config = dict(
    n_layer=13,
    experts_per_token=2,
    normalize_top_k=True,
    routed_scale=1.41,
    balance_loss=0.0136,
    balance_bias=False,
    n_groups=4,
    tie_embeddings=False,
    batch_tokens=65536,
    train_tokens=358200000,
)
Below are experts of layer 10 (counted from 0) of a mixture-of-experts language model. Rows are named router (the router's row for the expert), down (a neuron's output weights, with its number) and show model dimensions 64-127. Each number is 128 + 24 x the weight over its row's rms, rounded and kept within 0 to 255. Numbers have three digits each.
After each expert's rows: "raises" lists some tokens whose logits its average output raises strongly, later layers aside. This comes from a sample of Wikipedia text that the model never trained on.

# expert 36
router:154140118131162122182102112135125138126136135117126164106148119130100134138128132093110141131094114148144130124121110109163122140161120173102121099164095147104136117050140134104160113113125142
down0:206128129133098127123128135138135141098116131067169132179127138128143105125123117092128119148123140124142137129097109128126129102075125121187176108138108128148138128162107117127126135172130137
down1:185130127187236121125134131126127138116102123132136125128242133082138133105100129134136103128116137116150130088138135130127155135149091153120140150127131142182155152112125133128150160143128130
down2:078134111123052111119137173123122141128097093125141150142133129151107123142073120136122134130148122144177078127108144137148098136126129100095146141126116182154108084134204114142108082116153128
down3:143158141168147128120122128110129128158109128135137080094129078162128129161162132118124075143137124134142067178111135134174121127124083136097045133157103134079086124158113129157118141121116112
down4:125149083105118128106127138185095144124163128135083121137139125139141039157156137136165128125180128129133104126126127086171154156121130121153155154128107096133123110125052107123134109104105101
down5:079108126115090118145095096124128100125176220159137106123107129100139106136181105122134158126116127133118158135141135133130126164143107101159133114147122116107138138138113152138149151177139108
down6:098125094160024141160128115114115128127141114123132121135146136130126127128130126126158134112150112162121127125067097127091113173127127126121130105083128156121140161136096098126124131131134121
down7:089136098097100125146128136120132114134171141096130150152106106127110136110135135163192128126144109124119133098154080112126137131128128054099093145129137137125094123170066113181133091127132124
down8:157128138103208130146137136083135067134132130114122127109123157119117130126126130130176103122159130115155134099129122131104102118131117139135148116113146127130131154056137140142122128138126147
down9:123070121112127104172147122118112110128101136142141129122123127127133101129111124163138142156089128144138128127157095125116125130097146187110143110153119127072107161098113125119131108118128109
down10:103101149068135120124093136140122133093127128140122131129090128129154116123163084158128146126096156125119113141176127144147143127128110117136090133169142092121100137093122131158137186128108108
down11:245121130131223136110160126127122113113128134137112134126114114139128096154128143109126127107119110099145082127125104166121119055124148112115106122130141136062103097096123114140129139140116151
down12:077121086111129128120141125117122084100131098098074124151101140131111114114099124127157125064133133175127171090130110168132063128153130078035096102114125127130155126133141114129110097156134167
down13:126150119160226107127116129141124064126154133135117115124061107128125104128121098152138132126136121134154137126129131118089106132105152137164082130120131058118130127074145109186126109126128147
down14:169066124136132174120128135127141130146158161128136082140127127142106126142153127102121154140130139135093096134089127130131106131127088157193116085112092136128130130080094131137115124137124133
raises: ".", " as", ",", ";", " -"

# expert 11
router:152160113107190088122106114151116133114139107176150133173166150094115144160150112097137156140126132146143110126131110088130090152151103129108105103168114130107102141096176101111122131139150134
down0:142125132134143155159123154127127134139120168139135130134087109084131123128125121155120128129138093099129092160085130169128120097175137130119159155160129113111138183136158091174131134100090129
down1:130148153130146122132097128112190128156104162128025128119190105153132127105134131122143119188123141145131134089145135128098134134127102096128130136178125159125128129161143131184144124130128145
down2:173155162127045129094127128132133186143125128118128123117166142132155127123154105141137119094133142141153115138126128108100151092164128126128101127128141132131125154130123168076152121124132095
down3:127127169127201129130110132121132159129137136114125119127152149167179177128135105148104145126123129107131088137116136174115127122152125093182122115132136170139118120125105127124130144127116111
down4:137127120109200168127160150148144119132120163129155089080117107144124117126111136132140117115115107147180114140132137122162111136127161101123117118168149089142149138104083127099134062152092086
down5:115143115109156133129124147123126129142126130114139147127158128153133138127128087141119132127114151124187132129081108138153125128131087179128124156131101100131120065162134142143178063140124069
down6:096135102084056158129129178090112120128111162123174149087101124131171132126110126128118106130127113099124101130139107122189125102165127103141117140091128101096139054126126119131134124134126152
down7:150134131127065101123105127152127135134128094110106148129123138147133120140140128113132135133170124112115127100123117068128124125151072178175108109113121172140127147132125157097128128127114130
down8:127112131124130127121114105111132131129131167108142143145125139134131118135131081166170125086120150133160126100124118097095126125144129131123128078165064126147138127159095164120104075122133128
down9:103128128072135116099135129153095091119107109161129128125128111149125101152137130137088120100123100108128126158118189143100128134148126122123146162095119128122161095146144135105178138121112130
down10:152128131081060121136135128135135121128128191124178146128106129084137136114125111148151134103152128121132131163187139131145115110133085128132102128091134141127144138130159077129121141123187128
down11:119129160099124112094120128098152157120137140156134107111081173127088127128116127105117134131148126155129126096116128113086128129147129130068065173141106120137129137132067127136134096116186110
down12:107190129125149150117106104125128140129117127141130138177132074111129128185111158148183126101122135129146143189130097149112154138154133169168145099133143125113120118128153105154129109175152127
down13:156117118126131104104087131102142129129100131107131147165129129120104190116128178134169122147104160166121128128121115159125137169081127123112136127134142105158132087042122140153126110138110135
down14:130101128100130125099096127110132125128108192123128152077081185127114128150138119098118121151112137112152123141111047109119160133100152072128129130099134150138148124100084125134134133146124124
raises: "ck", "os", "oc", "od", "o", "les"

# expert 15
router:199116098111128100122102107125121123111155113129136119109138107136110144155137124070113125151081142161167125109104083124170111155174094158114123093132113115094103121070147113102155117148130145
down0:087096132134016103116135140097087137161142129121123111121118145116132091122092116172126134098096127107096133139128132136127105145129127113145138129135178120101109083109139151118129090110188144
down1:126142133122077082135188144147116134082113127151131137117116169123141117140160100132166111121110068085117125153107111136102095122126128125133127119129129117124128117127120083149102102098139122
down2:100125111120054153142101122121122125132141123158145131178088163143120131109161152112120125109151110106137105099122117122134132133146116069160127088148113126166141090090146143150128024151114147
down3:096130133078121153049127183133120137121123065117131125135155114164102176124128060111128124157088081147102115112115159117091123133106122139120123129158115128121115111106129100150048146145093106
down4:146139138094061139135107136145120126126135139129120099105151143142120113098116127137151123129118129137083143127128137135124127176133119179082155101119127163141132158138148127200120160096130119
down5:129149171153108114049121119182062143119116120146123127093051122182104102124098118145128130179131110135116133138096130134173126140124109159127092138122137163133106114172174149098142140144082129
down6:131137183132165181168072127157159093134126099128127131150126131123175129083137130080099118141114112129150151114120133128094179056137077132130104126148127156107128130107138107123117130125113166
down7:131140129146051099122107131133116069089102120136129100175158108134171124124128118117196127110114134130120110129112122125128132131140137128103127147158120153083136103185155113160130133137134113
down8:127142110115154096136129078148122129110155176165122102099127165136095128129132170127121120121111122100127123183128100110125095115101117136123149127123124062180101076122125091131161159101091138
down9:128184128134178185130120130146137139118129129115154094131098140111128159130130117138126106156119140093097134130146124129090176106125168129099139120092128129126122112133106176111114123158129205
down10:126134128082135125119166111136128107132130120145116112122133125116147085149134111152145125142128126135124115188106114186098128131095114129160113128129145119135108140126040140135157167139110135
down11:152090104113107124121121071057124112086125127122092165063126107154111110139134178103124121146127150163132147135130150135130124129161127121125169169125136129134125135137046141125128148125120128
down12:134146127150151114133138154137102082145105126136208128151073147176144119122160142134068121133166126081162131127114162129140127120117129092122127101193109123099131148165128127138116131110140145
down13:094117130109060169158152141142141159141089152133175120132115111138083123128128156134127134156128122088079125126122173113151134129172106121126181198155110186141145084162160130116136144135126133
down14:128143134119127132117132130151183120146138124080131123112104150127129137111130128120109105114108163147127159165133127132118142136149126130131131101128127203187174125152130131068127146153125093
raises: ".", " of", "-"

# expert 50
router:141152072119203089129136109134137124144151089150120124127137112120098151132151110094088119132082116155132127108103125083142163147171107143127097110120102102148102096119131101086148103161143108
down0:160136127136117171130100091125107135183127129185142129110184122163129150126130120147126143126146097110134129123110090129104102124149135126083140108160129112138128139028130132168143146130125128
down1:120128127132185099110127139132145126114138128128088114131114128129126147128125130125129077089140126169128111168116114154129127146128127114138117085128128128131127128163110086142133127129134114
down2:129128156097134149129117137160126136175133128123151142108127128129131127142128125127127089166137113093146121127141149118160126134125132141127128128163144131114124132119191154141127122141109139
down3:154150122091143129140128129147164127127121128136126144116141144108127128103145129149104092105151106121116123103129228125118126122141113083119112123122126128125146124137111164119156116111138107
down4:131166156127120163121184131121116133126132112128169128133133148182151129131135116127155059143126126129122184142114107119099125128126150148040124126130155193131067141118122123130133120126114207
down5:125124127128129131199137143124117102129130078129132129128172151148126165122134125126128122116159112134147154098161133127156133093153124166118130169104115121129119129140132128130138156122128108
down6:127128161139118124123174127126123119105139121126123135130092119109145128153151123132131128096185147114127126136136121131148115142075105120115124103137155111067123117155148133128130109132121141
down7:130128112170182126121107148140142127121153079097165117137151144134126154112107146129141122123154111127137067133117119152118106133128143123133036131157149166128119125201135107119143123126127134
down8:186138133187151125111166127115090121122130160176132087121149087151127135142124134131137137127144129100145089146118095121149092127196129127128127124128099102171125136097128134103137147059144143
down9:123159098123146130114132103158125095139131125122125113126101128109151130125106128124094093158109128119112124131102133121126128163128128141167175092128099135114111128179118155116139131133168105
down10:113128129147013126089131126131162156095128098071144129129157118156160133127130113132130143153145121124145118150117111073155120166135135139097153128159144158116122149114211080113114120081122127
down11:077121132111092128097131105083128056094128141142193146140101137121123141113122109129168119179173115127148129128112145110140160115132134116114119145134140128123109127127128082127089116112146126
down12:093128150170154128135129153093155114093124135130118115110111120128129140178164100083169128124107128158162121142136120099129133127115152123133125123142120135126135103153114118144114114123118134
down13:166109167186120132090105113144104106090127130127137101151109137129147100174159131185057129166135128118132127130136133122168128150098130124129133127137131163126105132120149094118098122116099128
down14:149145178120182110116185121119127115116114146135131069123110110105174099123126127075161123169139142135118164158090111109128123104049128109126144106126130127099115132090128108079121145132139153
raises: "|", "Reg", "Source", "This", "List", "Leg"

# expert 12
router:180115097133193130171126108132122131118147116118135128154152091134122185108142112102114109149120121128127124107127109086165137134138109158112129114144092081148107112099119112091157090150142104
down0:123170118183120135124127124137132121130122127120127108180130113092116136123134129117127156165114133129126118129128122093092168129136134176127117100086145152199157134142095129133106139151179124
down1:135151090102186128101140127128122128154119119115150125141164086103079096117163112156130128140144137132161117129126149144122128179089131190162137128111129152145173120109125116102133129145135119
down2:072136133105127114153144131133131145168130130104200133126181155131101127129106119180145135139162119126138163156124129125152135116128130113100149156149127119117108143130149077174130124191150151
down3:126127142125121074135131160142107136106192149130126124128147127134131123144114135116138144151124168108127128158126204131128130155138068132133122139139144110114136131130187126139119123124092124
down4:104127159152065132128125127079132108162113122129149129122105144124104108103151133195123132182127121143122098117124179132152147110151115134140072151184116101132119177155156105125141128111124082
down5:118127094098182126084121150136130132125136162145115128117136129113134139136195127200131190136127144128139114123177144067125128133134128102139144150086133122107122119127118128107138116061105154
down6:130117211141125128142117110122165135108107090094097104126161173114142127173111138152097125121112130124150108129134128088156124129105139138116096125134154165135108093167112095111117119103120121
down7:173121132166108173122115128147139092137119127102127125189141134150112142124154133127123139125105105125166128129128137117131132059130113117126127136111154132160111137128117133133120116138059113
down8:119114117128160075114118155135124121124113134126098127143123092109118097127084188127120141128132153138127096122123169125162127157130071130124128143082145118110094130115129138116138120107109164
down9:134123132070151168121140111100135130065135125155129098126129127162128136148128132097129140161142101126133107092171112065164126134158152099141157112138111161115105108154127092125153128160132073
down10:109157152108171131097127119126129131131121129130130145102100135114132129129117128177123132103127165127127122153154105117102088111126128127115135098069103155151139078045130128127144129130128080
down11:124138124118138181107101139124131128123128131146147177125127085111128121131131145148125152159104120127142074150131146127105128136121110141162128133137133113166090094136085119197127125100125062
down12:165132076139174085138122128105115133080112136048119126097100144089168150125110109131139097142127145086128127130125163131160147124126141114139107136090141130137142115100128163186120165128136129
down13:104074133164129167165123116131122142144107146157143166124120128109097135156123149157182122126134128181125146124090128120100056158094122105108139159152136133125131146154101106132113127116125128
down14:119123127117031110129162129134060120118128184132146115194129133130138127134129099090116130111129074111124127138134127127109136132133130131124118128079126102128143094213125144124130115126173119
raises: "en", "ea", " |", " of", "ense", "-"

# expert 21
router:165156117117189123130129157122141175136127091141149124102120098155104163126138122087100153139096117161151107098120121107179140146161100184102071086145117142117134131118152128088130108158132134
down0:134124141128129195093122141142113126109103093125113158129146152136134134128145122107128098129138112157183122152142101134029123087133142129108103128140134169125134135146139178130123127119093122
down1:072124173126128139146126122133146132123083118168117133109128115134128088127131133162118118126101118136171128123119115142095095179158103145147142132129126136116100190113164128130089128119133130
down2:136102109129133128093075094142146147128135128126174132131114137125141125106130152132138128125115120128108092168096080117127107129137136128121136122187079106128121128037115115121137098113038154
down3:106138136133182123146173141126099091128106126097108113147144096104129125110133065135138128125131144118105128128096147133076167121080135122105126102132118128136128113111128161204139157079126122
down4:130127127093117118135152106160107132123127126128171094129159082125158058144134128149109109097125134127118113133101098126121113106149113136145158126133184123129169128078124119131149130110143131
down5:125145135127188127139167155102122140121137104137087133146067108148126127158073127132127140106143131100146129159165138104130134134122138114090114159163161201130127102106133125157145058126138138
down6:127141145133110125130092126138127162143107116107145106130145128187119106121169149124134149170126151173147132108148126127160128128132095131152155108131107121120129134094129130082106144166126090
down7:240120126156208131123092133136147124114127137113107127164131136124133135148096107128127130128127103129096129135126141121124136126132181131115093105132113106127129129163100115155108132125123110
down8:114061120130113128141202096133111127128139110117129147127144146128103130095120122134112124127154117113189166132174132158132123128132129172128133132126152161141152128160134130127127119132146164
down9:127133113100128168131122166121078122074116128116125129127133128119134108123122119135137096135133120131150128107151169128166133129142143145105120155126119132115126115132126128147135118129114149
down10:124093122133180149113158133117209116115150136127128141137128097117147139127124133130141127135129099132123132141124115111158129126126118131115085129144132139137104139008127132148129124125127161
down11:141141064172141107138125156126152141095140121128130115139130148131121143126124121138126148155132140150127122126180134109115139135134156103124128164104089082140111097104128126109130116133090121
down12:141130134150154125122123107100113139121162198088105124128097138093111100116098088141094178128129113117111132174132145128162128128125115116117089089179132146086146128079099073176080128123133167
down13:119147122190132170136114108095123176110093112129128146133116097139145079142126127171128130139118105155132103130116141115127108102129129128114134091119174058131120133079145066137126098108123128
down14:099130157125128131112124128135104164121132107168102091124128144167115131160155130139132120147127062183113145132076124170104141121130133094115110137123141123137123133138055152137137128127135133
raises: "-", "\"", "|", "–", "=", "."

# expert 30
router:175137126102146120147099116136121149106140115140131155125121091134123142159161093106110119115089137134120130109113131108166110129181095163130106098143095129110144099061171105123138108125106154
down0:176123125120064128123075113114116119114104109168119128182170089150097129130112099069100108118133134110116118087139150130129129140130128148149128148123137128131105127122130164120102128142146115
down1:168153138099095149167128128171113115067108141133109140140130120126169125113132115124123132110128124184121125132186092140126117124139135101124152102085113140133107125125133142117117199124100129
down2:202126140124110130138156160138121111122128127120128123127145155116202106176160152116081059145144137127131128130132095184080121122092104128128177097101155142132110105143094115121145087127140066
down3:090143134113224104116130132123148127138136138106135147128125120168112128137126145150160160156142151121131168131124117147087134128130061127129102112151117123139116146076120159137099103124147117
down4:130139149123161120136131157073188127144117120132148122108116113147129103128094141103160106090153116131060111215127145128128146178107119126124181124124127130189115126151105126135126143109106159
down5:123130126109157109128139156131164132123117097158129116132103137134147123081126086103124057128117100104123138125153137146099127144125120128140101118147141098131120133114174177131117115131161150
down6:128156109111109129117168127172127173129154131131151150124169148124103127094104161110128115138143162179128125127151117134131132092118173134112077132131118197140133101141113129122127122136088137
down7:144128129088077142132170101135192162069091131147143138084134112128119136115133166168085124117131101123119093132125121131170108141175167071146154081135131133112126131123171129086130135154124166
down8:213159148124124098098137129137140126126129116132175081111141123131132122120102143090163101118139120121124121117155146098130121070129132129108093134101113149136103130109081100104128129129155169
down9:132140119128148152153127141165138137134143136180077083169128126105173133138105109119188126115116127125076137134122118117156141119124118128199139130133124120143150123135127121126162152086107082
down10:165124133123128152123128070116150168120138123118078141177146141140087127139127134130127122115128111129121128173139113078084124108175164123113128105127127155119127126115128128115125138146119139
down11:151120129120022128146090075144117131126147095107117133148125122128123187146135104125129133123145127123114147120144124171113126128135116104112131116153110136133128131175126117101125123121125127
down12:131127122173078149127106128128111128192141126151116135147128130132121105111145117076131094127128109120135127088132086151099155138114179123132162127081072133100103115160128132123115178119126153
down13:128138130165065138104152108189107121133150129125127126134051150060129112125109145137084098115178098124128127097099151127107138118110130144068129132150124118174131128143146137144178099087132125
down14:119116165136160142129193126132121125151132155162186118115149091113140127131121129078098131119118100140086141127123111139132106105136119104149118122119135124119132172135113153152125129108194132
raises: "no", "re", "le", "res", "ll", "les"

# expert 49
router:181158116121160123128099120173136128125132114145141135123113113124092133144143087080113123120130145132154086105082129107147126144149095141157112098112084098131143099089162089125149127134125114
down0:132140148131199143141120125129153165129130055133095078111133128088145149131165121128126147130110134128141138098123116093110158163131138133130125091130054148122122143133124132109108129150133131
down1:138160123091059136176130167128145157120136159124148071076143117131120149114151093109138155104118127135123104123124127140082132155203135127119128168081118125137170128127146115129134147117095117
down2:126174140096124128085123091107127129117126118120128149192101137129174133109146136099132096120122129129122129159128114132123143141126137129094090119131129134116123128124086085146119130119143150
down3:096129130094081121191130183123117081109112108133133126094125141159114104139126129158128172091116163150140126062131068110092119122141125084132124124135131147180079128130139166120171176148083126
down4:123130140149083141164118122117134117104133126123096135143117138127131148134119119136135129164168083128122127127165135126103136112130124144199171128115129127172129052129139143130143120117131129
down5:047152157178066125142085118128107121131146159144132138150189121129170140124145139108100157128155111161091136132125110120156128121132121152102140118078071126122107103215120135138128121111136115
down6:166116107152150125127139119111126151118171128127131114038127166147097120134156071108091114126101153129106126130137140097132182140144129129112126117126070107108133131150133111133136147101129140
down7:134131128124100127074115076094131081121144076173132128134126118124108133090116128128129131131135115172161148155158136135168128098114086079127136165131125133125085135119127156111134104117126166
down8:112144122131140132131128088179152126129097114103110127131131125129108126137059122126092134138189105116158115107161148135128145157130129118124127112133164162136064140130151145142122156132177131
down9:125127171129127131121127157158101091113130115135109147145109139098153127134124142136236111107106125077108127179148146082129104141105154113109088155090135165137129154134128120128091175130127136
down10:108129147129128127141158133055139117134137142147128141124131106115112138122067128113129130134083140123120157163085111130128117097095114110118101153136140079097139126128143101107124147132141215
down11:147123092124196128129138129092129134097128125138124130127094125128130159126129156103162131127115186169087129110123086135107062124128117144097098133179176127095127166119133156111123145174153135
down12:129107141116185075141149145129146146177139137198087103099148111144145120123134090125128124125126118072122116127109089126111151087130129135097134154115128129128126154129083121155152132117140181
down13:156069145154133122125121127128097132117138127129129122255128163096168131125128126126115149134131140129138073129135128130113138158121121130128133182093110129122112148154127141144115127128116070
down14:104118173137155157123117116126102132134081110141158129128111133136128109127121118099127152089122121138134127213108134155144123134144161121136120158113122127109135127136116164128127178114094135
raises: "ed", "s", "-", "ing", " |", "ors"

# expert 31
router:174133103130177136150114102122115108135133125130156126121146126118107159130128116127085150118085140161131132084098110109148134153135107154094093059151096124117139140088136121121167111147117158
down0:088152120200114147126049136119134085118104141146116128122131131169139131097142139119125136120200081133121124098078125129131131144128141124133134120180119121124123129193097121096110129152179148
down1:145107092128135160114140135148102115115125117116144123121147131121113172132148135106104080122168125124137230150136200125134130139120156105146129139069133120135129129131129197104133094124129135
down2:133108177141129133127139063178057129173128174128154087088111120086162099120126129099119148102121119114039112156134178151146105152137129141091113123168129126079107130124128145082124136128128105
down3:121139129143139152131140135113123137123114117154153126153139126142119142116148123152128104145147144155162192097137019140129137128134076136094112118085123134132187143142117141105177127120130153
down4:152127161129104163116112121143127137129129088122132077127170133110141145125127146126136106123164088125119119038143120142112127123091113165072125186114126133076121141106069176153141136129127112
down5:092124099135161101165136079143096113169125145130115133136124144127128117115103143166164145139101148113094142112127122117149114116098167148130129114122126098156112142155131124145156069134133111
down6:129128140130094103147140129140114151127126103087124136146144129146105127137146141135141104146129121133130125106081120153127074137185121135123125125123149135131111060150146127091142194140123115
down7:107101096113126131123129137124135109138127131120108134076127127106143126099102130090133163122126127164129162110096105122175126123135133129129122073164132114144080132177150162084111152133127143
down8:124132127144124085122137142144123160135142123056128131122158122115147138113130120163111131124125173125151067137156195125130141065105146134110130123125132151101172085099128134145128169131114141
down9:123124095140128135129133122101134127126092116169136151203093120115146115125123140127131143115114127167135156139131147140133108226122140123104115130107157158116170163135136106119147119132127130
down10:122117130119130126132120127128127111120072119140133126127137123152117115139130134097127170136082144129107105094150127211135062128135148104191117121166131132141128132123128128125117131142140113
down11:100115068052126134129124128066126159102167136123146114142128128137123124165141130178133147143122138128108125127143115166129156144132127181137130142115131108132129127127137097145137126136132128
down12:131134120124063131136132152106130142091137121101090137131166134119125136099174132129131124142104124143127127155162152155126138106155128139110136124141154154086142085225113131146158113126184131
down13:139128109148123128127130125136078124098137143154157134132127104119141118150185127133078096121127161162132152113129144106119134150116130114143136177107107135165189154180137161132135137093101200
down14:082141106091074133126122130138063116123120175132123138126114124130126124126128130137132120124086136131193128130137126134125124120136135142145139133093176122124134137164129152085117129129145165
raises: " (", "\n", ";", ".", "(", "/"

# expert 33
router:194168114165154118125084141142148178118163134107153154097103113151123161133143107102141144123101147147145118113082118105123125152148128153116057112164124116128126132089174118116131132142117129
down0:119104129140112074128189120173084130128129150128127095113105125132133117146103095124135136104128131124135100114123145129124114158135125132195141161124135090122110047124153157111142132143129122
down1:172098115155106116164136125128111127119131130117128106069166118123128130110074127129142123127168110131127128170082141057180086124154125146127144133132116125084138155127118143124130125109160124
down2:196067152130098139129114160125159128128133143089140122106098146119124129130132134131124165136133123103139149097138136170148151118133113092118156131126203154128094129146098161113108146184091124
down3:124092136127143124131081130126128150121098129116135081111130128090133128153130110126140099129129127128124181130126113119194133118096123122114131115150141095128122122127127120146106110129126136
down4:123203165128166152137142198149124169150082144171136145131163092125136129082126140091131137130097094119089125137182109080145124122094132123160112160118124111121153126128138133128122125146131130
down5:160133135106138176104125128179136147130128179123134105115143184090149116113149114129123121105129136071131124126113122162101141152112139129108144181099140110128129099153157138121184168104134085
down6:127131146124204128125068125112115151137124113116117136166164158099139127130129133207130115132166158080124129173107123142110135123122076143142114184113129127129148127119146107126111135133141206
down7:128125078175116133154105134191135134105123141143163171103110106130081129127119101102096126129113105123127108124143123125145141134166126153123153134110098116124070069093112134135129087098131107
down8:128091114082106179156130105084126085117127125104132145116104093110159131136142137146102131098131161100131125099148198126101073137121129133136128122181095074115109095151129126133121108153126109
down9:137161161132153089113186088150102090138129110179127073136153181131136129122120062109155077117180170137161156154130110144082116106130128103102133079136127174121157124101128089165124121137120096
down10:211169129094151145129152145135147124121219107161143101140132112129119134124146128135167086115132155124159129182090140163136128129139141075134097149163089122136114110119118133130107140131139119
down11:077134137105141136147125122125121119107126128101109130144123142104151133125167166139150111121096137112152144130110091142104082130080088147090081106085132127039119131149121137108125131133135169
down12:132132072136155104115114122087121118142143169121127118114133105110136156126117102129098146067172112137112115127128117121117196093142183117131161064130099137126088129094141123131126124161133121
down13:112125170152090127150143133138155101134145110139120134176145123125127121108164102128152131131132165112139175120130099129126116155151110113129094124127049130109099059182145102171128117129093159
down14:130106144124082156129135148137138128127105141139127125131127119134142129126125171153145147090142105108137127112128122112206120126155163086151131134128129144120121128133117145101090146148090150
raises: "-", "ven", "ving"

# expert 56
router:154131106120187109095127095156137173103105111141132088133138105148128125123163078089105138128082127118128105124133135103177122147146142134112085097146106103127117119078139100122118130184155142
down0:124107126171144128129103184127094078125159134128138096121120131083147128137116078151115127127146167125123115103152176144100126121110150085130148135122096079122129116147160125162130097125144110
down1:170127144087085108134133037125139160127097127173136138127150128131130163129085119068108122128124132135127205102128136109139145115123118154132126099128121142144153070099117129110107150120107057
down2:123156145138185139066125185135096123127134129129119120129186118092136178105142100129155149131193145104130127137128123127111129098158139134151121174134136136145132152094136124129115183140128096
down3:125183128127150132167157133180121124112117143167121108134122112128144115142130124130128176129106162126101130149169091117131125120114143152124125114133113134126129117072056116089110166130108126
down4:132135120133055096105083130122048127111128126152091127118115126077110127132153130131131131113144116039085148149134130123122130137128101096130168101120128142114129112137128137130132140167162133
down5:134127145139102112134111114115101120116102115134094126113115055142092125126096094138128141122128133127138126132068101128162133118112119181192128118140132096149139109129133119137070096132131131
down6:132141123091158129060164118114185128115085132117122129158133168107126124221126133061132111127125124078128132125134120118128138116165145126128133153121122166127122137156074102110126120118088146
down7:129131126139115135120113097163139127130152118107129124104035143132093101115132169146129127110113070116127153115136143080125145097124137145161136133182127145138146062126146143117146126128111107
down8:131151132147123127128113101122091104135137091123078125131188154122127096118153176121048167116130140128121116075102119077102127147122132123182102138124064126126159155101127091107138144154128141
down9:116149099124146135109122129136125116138145125160163099153118160117165124123123186167120137115127171154147142158154128122146117154162133086140073176158108143120153127116111134155156131113155134
down10:136152131173140118114124090113145137118122114132129129115139168154115150135144132143118132082125104062101136130121132122131150118117101160154115114100136135207153102106170128131125073113162128
down11:096105161114062136118113165113130098051110128099120154168147133156149128120126120163113125114130121168123116105110121102126132127130082126156135131140121133066102140163103129123148164127124128
down12:166129128129123091126118125130086100191110082132124126147147116130091124128084125151128099101133103116140129129151135134119111123149180140180131103118145119131181128130178148170126115103180119
down13:182165118182113134108154126129110115124149130134127127131109125127107133124108125128136129124129128124124142178126126140124148129170142130149159080127141128089129129117122118137135149197129130
down14:025137128129091143107081125106032117129103147142134135141091157147110104129108124162142133100103179112126128108108098130120131156129127155134128120129146122141125126243130131176131167133139129
raises: "|", "-", "ze", "z", "f", "zo"

# expert 52
router:171120091088176134137092112126128129136136115122138147126114117123113170133167104104150133122114148151114133101098134074129119117140094156092122108137135138154130144089166124136121160126129124
down0:158128129139143148124122144134137157095188128142116177161125131089103129139127130093126134127077121124128093117121170125126127128165129154095173129134098127120160155121193136131138049112133119
down1:110138136146176133138123111116115131119094130112126120110118164139111182105110138087127135143139138153101127122164135083144108083131109116180151130165117127104131166104132064157109144141122131
down2:127141116120117131119128126175148141165214084128125125148141124099126123189089114122114139128105105129092103125152168082137118130135171142125137164128142183186117138154112124120112115120120131
down3:208128127117178097132134097136151135131128122168073117131154120136123116140126104110098085120155108134133109156118168112137138112128131108135098132103139129090096127105141137115113130168128106
down4:134139127113214144133110124155131130134158130122127096114121128133127155133128131127083130141133162142128150087134148145138084138134125134140132131134102137123145187168140112132208136121154093
down5:065124125134134107151089128130125131128128039136130120163095120170134111129105148090118147148126127128166123104108140132094157170130116199179146109128138136130126105159108119140127128144091129
down6:130141066173091131095129128144125128136130103063119125132133131093065126129130096113126139139127116143122139141127141133126155110129147083145091156128131158130109154137080121118128154128123141
down7:120130115127197117140118139140174148133162131128164125169140078127129120130086208141112175138128132119169124116127129132089120100128095142128117120123069123196145092116106161120164146158139121
down8:083121146154130114140128129153131135120121121129174127153123128126154161092142128130135142123126127099119140125117171125126138136146129128192098098165154131122129128181121134149137137145069141
down9:124136144130162188128089150131134132163138107154140129126098096133128201140138123136150097139127119159102140130107125126124121087102026098158126125073156114131134123129141143120129124137147133
down10:136177187113140129137125166132112148121148149119124158169126121116120093078126119123128128097116108138148127120125099129099129118150106140092147117115127116126159157131144094099108097115074109
down11:108120116129181094130072121145122113162181155117132094125130133128106119173104085090122128131125143123123114141113111131112103132128110124158121078128111124131117156083124097112115152133132160
down12:131131128119145099110127113164130154149184127166109105129129115150127158147163130157089145129126156104141184119087142156128119191120123187128124086129146118139128138156080134133127123126139121
down13:056115089120127138131126152127129114133089129161128177144118137128119152128129134110086124129124125181132118153125117128086105124113139138103118125142146132082129125223120106108132123125124105
down14:125141138102105115129121137083099130148131110129128145083116140134151125119091167133095121101156128140103141133131148103087146128134128181137128133116145095096124118149128124125114157139123102
raises: ".", " |", ")", "\n"